config.yaml
num_hidden_layers: 11
d_shared_expert: 128
hidden_act: "squared_relu"
moe_layers: [0, 1, 2, 3, 4, 5, 6, 7, 8, 9, 10]
router_score: "sigmoid"
normalize_top_k: false
routed_scale: 1.0
balance_loss: 0.000395
router_logit_norm: 2.0
init_std_router: 0.0153
lr_router: 0.00123
optimizer: "muon_variant"
batch_tokens: [65536, 131072, 262144, 524288]
max_seq_len: 512
max_steps: 7180
Below are experts of layer 3 (counted from 0) of a mixture-of-experts language model. Rows are named router (the router's row for the expert), up (a neuron's input weights, with its number), down (a neuron's output weights, with its number) and show model dimensions 0-159. Each number is 200 + 20 x the weight over its row's rms, rounded and kept within 0 to 999.
After each expert's rows: a language model's description of what the expert responds to. This comes from a sample of Wikipedia text that the model never trained on.

# expert 52
router,215,211,180,176,198,199,149,223,235,191,189,183,171,234,204,212,210,223,223,186,208,204,215,235,189,172,208,192,192,240,178,213,227,197,159,205,212,202,223,199,186,185,187,225,201,200,180,187,194,191,210,201,217,209,195,194,172,207,187,177,212,210,209,208,229,159,245,198,240,219,200,197,194,193,200,165,200,225,180,195,215,188,204,205,182,210,175,169,176,180,207,173,187,181,203,207,208,196,183,201,191,210,155,202,176,229,177,154,186,223,228,197,204,202,213,188,210,215,241,220,197,179,184,205,213,193,196,206,212,220,177,185,206,186,195,230,190,185,214,181,216,193,174,172,215,226,185,199,215,210,171,215,241,162,171,202,179,162,212,253
up0,218,190,209,194,193,142,184,207,168,209,192,197,178,176,195,219,232,218,192,192,223,186,189,198,174,194,181,193,231,243,210,204,200,206,200,193,208,177,231,221,188,195,166,174,214,200,213,189,206,203,216,216,187,215,213,168,148,193,196,216,178,213,194,205,179,226,218,220,222,204,238,195,192,202,200,220,141,188,173,193,223,208,203,169,179,225,202,190,210,200,217,194,170,163,197,243,158,174,190,194,207,193,209,190,164,205,199,155,220,221,204,178,200,188,157,189,196,196,171,216,172,202,198,185,234,210,209,204,185,229,206,166,209,202,244,189,228,219,211,190,199,219,192,191,171,240,192,198,209,207,210,210,169,214,178,199,204,203,215,211
down0,175,205,230,197,200,206,173,166,186,175,212,193,169,180,175,200,193,221,220,240,204,215,214,213,217,192,235,215,201,186,190,200,161,224,156,197,196,201,246,196,212,224,247,162,161,242,165,195,202,198,171,179,183,214,193,200,199,223,180,188,201,168,184,171,190,204,189,169,173,214,212,180,222,205,218,225,212,206,194,151,210,196,180,158,198,186,211,204,201,178,197,229,180,218,220,175,198,198,190,213,225,230,178,161,191,172,232,211,206,215,183,220,182,193,176,208,200,197,190,186,187,201,226,195,181,179,183,206,202,183,186,188,195,209,204,199,217,199,219,206,176,205,251,231,220,194,196,182,185,204,200,190,202,181,229,229,215,200,223,208
Count and time nouns like time, year, season, number, month, day, form, plus suffix pieces ion, ure, ization ending words.

# expert 26
router,223,190,222,175,217,215,202,214,210,188,165,161,206,190,166,164,199,195,189,220,167,191,205,192,232,194,173,217,180,192,212,221,199,188,195,190,202,214,174,215,224,216,227,195,210,253,204,187,183,229,184,197,180,192,225,189,206,220,229,204,203,220,243,182,214,189,190,199,211,156,227,212,224,208,194,239,219,212,196,202,219,245,207,197,176,207,154,177,228,177,209,216,223,200,193,184,201,203,187,220,199,190,221,235,203,190,216,189,245,223,204,201,222,211,206,214,237,197,204,176,157,222,213,215,171,176,194,170,223,209,229,218,251,202,188,194,178,214,224,172,224,195,190,223,206,198,206,187,219,216,223,199,202,201,174,201,181,214,224,213
up15,197,181,218,177,227,175,209,234,181,178,179,206,221,192,198,178,188,187,181,210,212,189,187,209,227,169,191,208,159,182,191,221,212,220,227,192,223,237,181,216,183,199,217,222,236,179,217,220,214,168,186,183,185,146,185,200,217,213,196,214,203,227,152,204,201,230,208,204,180,165,211,233,214,217,183,170,201,210,210,187,253,194,192,197,197,205,208,199,230,153,199,220,177,156,205,159,200,216,190,218,198,207,213,200,194,224,182,192,194,188,220,239,200,205,213,188,199,216,231,239,209,169,237,159,195,205,194,198,176,192,183,212,192,196,175,213,189,199,221,215,205,186,204,238,194,205,212,208,167,201,184,203,200,190,178,225,192,210,227,184
down15,208,208,212,209,171,213,188,197,172,193,225,172,193,212,185,227,210,185,180,138,192,207,185,175,202,254,210,208,197,216,219,200,210,203,188,163,181,197,206,221,197,232,193,193,221,194,255,227,209,222,187,241,214,197,200,193,229,215,192,224,232,211,174,217,183,225,182,199,193,231,182,256,184,178,211,216,178,213,215,220,220,197,206,204,229,171,223,217,171,197,203,199,225,196,209,201,233,199,189,203,221,186,216,195,167,221,230,154,183,171,203,213,218,206,189,190,221,183,175,210,201,208,203,204,174,231,206,189,208,205,222,228,180,177,206,229,182,197,218,191,176,174,190,192,199,186,204,200,219,215,200,219,217,196,187,174,164,202,243,192
Closing quotation marks, table separator rows, and word-final suffixes such as -age, -ation, -ate, as in Langu-age-s, combin-ation, moder-ate-ly.

# expert 3
router,186,202,161,181,183,215,203,225,219,181,171,196,201,178,214,221,169,189,206,176,193,194,168,173,177,210,185,188,186,190,198,180,223,163,197,219,190,225,197,182,206,240,180,174,185,186,231,179,187,168,187,204,196,191,172,185,216,200,226,184,155,169,198,181,174,184,236,227,194,226,165,184,212,192,223,177,214,163,232,184,186,184,191,211,205,231,227,189,194,155,195,192,217,239,195,202,183,192,186,199,199,189,205,230,191,187,218,213,181,194,195,213,194,189,235,228,190,214,185,214,214,178,204,183,231,218,221,213,224,242,199,195,172,190,183,227,184,188,183,198,218,206,203,195,208,173,220,183,202,158,193,195,200,175,181,142,191,201,182,198
up3,170,201,199,190,225,219,215,175,229,209,222,201,205,228,186,158,211,208,160,198,209,165,210,191,228,190,224,204,205,191,209,182,191,216,224,199,210,154,164,190,192,201,209,194,203,199,169,218,206,211,217,193,237,177,203,217,202,202,192,207,213,200,170,194,216,215,215,174,213,184,179,226,192,169,198,187,208,218,200,218,236,201,213,224,195,217,180,196,198,242,173,201,204,196,196,230,231,160,207,206,231,220,189,201,214,214,201,228,225,207,244,224,195,197,173,160,212,173,187,195,250,222,174,204,201,160,205,170,167,199,193,169,198,224,198,166,180,182,217,205,182,211,210,200,190,230,211,230,207,241,216,202,202,198,161,236,191,213,202,200
down3,220,208,199,196,231,220,206,225,207,242,176,227,168,215,213,201,243,202,242,181,201,190,184,209,214,214,216,210,219,188,191,191,197,176,183,227,203,202,205,229,194,187,193,190,230,204,222,175,226,221,209,194,219,207,201,200,212,224,207,173,203,215,203,188,168,211,164,195,192,212,202,185,159,215,193,182,185,219,213,230,210,187,178,200,188,170,220,224,224,167,223,227,204,200,196,225,215,179,171,196,198,211,234,170,185,206,180,208,232,210,228,219,176,184,206,205,182,183,189,220,196,197,154,222,170,210,178,206,227,197,201,188,240,222,201,214,223,188,221,185,213,174,173,160,189,230,215,223,201,156,212,192,180,193,164,217,223,156,189,176
Opening fragments of words split into pieces, after a, to, of, for, such as p(opular), fa, Hu(manities), pro, st, plus bare space tokens.

# expert 60
router,197,209,255,203,209,212,213,165,223,192,219,234,188,235,187,197,254,162,200,199,202,194,197,172,187,229,186,236,206,211,193,191,202,209,198,241,201,200,196,186,175,193,224,175,181,194,190,196,246,178,195,230,206,196,213,214,186,205,214,192,242,186,168,176,198,193,214,193,190,210,215,219,190,209,200,212,205,187,241,227,221,219,173,219,222,191,185,197,169,248,230,216,198,235,173,231,170,191,190,199,213,214,212,185,206,192,214,192,209,215,197,200,190,162,205,186,201,198,202,196,214,184,212,215,187,185,176,219,199,156,227,179,209,246,239,199,193,198,230,215,178,186,194,188,176,238,195,186,224,198,205,214,207,198,189,203,199,197,151,197
up1,201,201,216,204,198,237,205,197,177,205,213,203,172,182,194,191,195,188,200,212,202,207,194,198,208,220,199,219,209,204,220,176,198,222,194,209,235,181,202,211,232,197,221,226,234,213,176,163,206,187,174,199,207,195,197,202,183,190,258,250,230,208,175,187,232,230,238,188,199,166,189,185,236,169,206,192,195,198,200,211,242,191,204,195,224,198,225,175,232,200,215,189,169,186,220,221,186,203,244,219,232,174,176,177,187,200,215,181,233,191,192,187,189,206,226,191,182,193,202,175,179,214,215,157,233,229,176,218,208,192,188,182,222,195,201,247,183,232,191,224,213,204,181,167,200,219,220,179,228,231,193,209,165,191,213,195,183,190,195,205
down1,205,224,224,218,211,174,217,228,192,169,193,214,232,219,204,204,208,193,202,173,214,227,202,216,191,170,167,185,219,193,193,225,238,176,222,183,194,207,256,175,166,188,241,219,196,198,213,199,224,199,231,165,205,180,232,174,223,172,236,212,190,194,214,156,194,203,187,219,205,194,192,179,199,212,204,170,174,190,231,229,159,211,193,149,195,172,185,216,157,229,193,212,179,179,184,200,205,210,242,200,195,212,207,220,198,190,219,188,197,224,209,205,183,221,180,201,168,187,206,184,188,182,186,176,182,202,167,191,216,194,190,213,195,203,202,161,208,179,202,203,222,192,201,167,198,211,180,184,206,155,207,187,215,213,207,185,225,197,216,217
Second pieces after a name-starting syllable, like er, us, es, tch, ough, e.g. Wales, Borough, Match, Caspar.

# expert 4
router,214,192,189,245,175,189,162,224,183,196,182,208,190,202,200,205,199,166,181,183,187,181,209,209,201,213,204,174,218,204,192,178,197,211,193,204,168,219,198,229,177,207,189,240,220,214,183,193,198,215,218,208,223,147,224,256,211,188,204,203,201,205,230,207,225,190,179,185,184,204,188,212,244,181,204,202,189,177,198,190,243,195,232,218,196,224,208,199,204,167,192,200,208,196,220,187,195,186,164,184,218,227,229,193,238,232,211,206,215,220,172,220,206,198,209,179,194,197,203,173,208,239,198,201,206,202,152,168,159,198,193,175,199,201,174,182,194,195,194,204,158,214,234,218,170,198,200,217,216,212,199,167,198,217,218,224,193,221,195,251
up0,211,189,199,208,195,237,157,211,202,212,186,163,202,171,216,210,190,209,208,192,217,194,194,231,200,180,176,209,210,193,222,180,177,227,155,186,217,215,235,203,228,234,184,193,232,214,183,224,226,187,205,182,221,193,214,197,208,193,175,241,233,215,234,217,183,183,190,215,224,192,244,156,189,166,177,200,159,191,181,164,222,222,198,169,193,182,183,197,207,193,181,210,215,210,223,235,178,205,200,188,180,208,214,194,205,160,191,183,205,206,178,215,165,206,185,221,165,195,212,195,180,188,182,204,226,213,206,216,189,194,208,217,221,235,209,187,208,229,194,198,168,196,193,194,165,180,211,191,208,236,221,202,211,216,154,179,221,209,200,205
down0,215,196,217,205,168,166,215,209,201,213,170,203,203,218,191,197,174,204,190,188,193,185,204,216,235,190,241,180,213,220,212,182,225,225,153,186,213,173,214,225,202,182,230,168,196,193,196,205,227,209,210,208,196,250,183,166,180,209,221,176,187,191,200,192,198,234,223,218,178,160,193,227,214,198,190,210,209,211,179,195,217,197,177,183,209,204,171,188,176,194,188,241,195,194,210,182,218,195,214,201,204,187,184,199,235,172,186,198,190,227,168,185,189,168,173,186,224,157,150,178,172,199,213,208,221,177,199,165,229,195,211,186,204,216,187,196,213,188,235,178,195,246,208,211,225,186,188,188,211,213,180,220,152,175,203,198,218,187,211,183
Mid-word pieces like le and e inside words (pamphlet, television, swindle), plus word-initial E, Le, Te, and New before York.

# expert 32
router,201,233,177,234,242,209,201,205,171,206,183,234,183,203,185,177,198,171,223,234,206,221,219,196,196,193,203,204,209,214,197,228,226,205,207,203,189,185,184,195,215,206,170,231,202,192,178,216,181,197,200,261,199,218,192,206,210,222,186,220,196,224,187,209,210,230,228,213,171,191,227,212,226,176,202,205,181,170,185,210,218,244,211,198,192,210,222,205,238,206,199,204,198,203,203,183,193,210,181,200,222,201,196,189,221,180,277,210,155,200,192,216,209,169,198,219,233,202,212,187,175,199,224,171,209,161,200,191,206,187,238,186,215,191,215,204,197,188,191,176,187,222,222,217,196,177,182,189,208,220,193,241,159,188,214,202,221,234,205,173
up3,185,202,181,216,194,199,204,222,172,215,200,192,179,210,146,174,218,172,213,211,189,201,180,209,222,209,213,200,225,171,202,188,185,205,211,204,227,215,180,180,234,178,199,169,200,199,163,223,189,195,216,173,178,195,230,175,174,199,194,204,190,180,235,167,205,215,205,199,227,170,175,207,151,188,201,187,217,197,186,166,212,228,197,203,197,182,192,186,206,210,167,207,208,176,212,196,164,164,180,196,227,242,167,212,204,207,201,199,158,219,186,217,177,190,198,192,230,197,216,197,182,217,189,179,226,184,232,165,182,199,190,163,192,189,180,202,201,196,194,171,228,204,204,179,175,172,210,219,174,238,188,222,188,213,224,246,229,212,199,182
down3,225,222,174,185,205,197,194,219,234,229,214,223,210,195,220,215,172,207,167,188,188,156,199,217,198,194,160,180,195,196,211,210,214,176,179,225,197,211,217,202,158,183,220,189,218,199,181,191,210,194,215,220,193,198,229,193,206,190,186,182,180,163,245,202,198,209,189,210,192,201,168,199,217,257,218,207,219,208,220,204,186,156,224,221,236,193,191,207,211,205,238,209,177,203,211,237,222,216,181,207,219,189,231,240,178,206,163,225,239,218,184,207,202,186,196,149,196,167,214,220,200,213,168,208,194,202,203,198,194,227,185,227,186,194,199,223,180,153,208,208,210,197,211,197,221,227,172,213,201,162,189,198,202,186,185,181,198,206,200,180
Biographical and career words and header markers such as ==Death==, Born, career, served, played, and "by" after won or succeeded.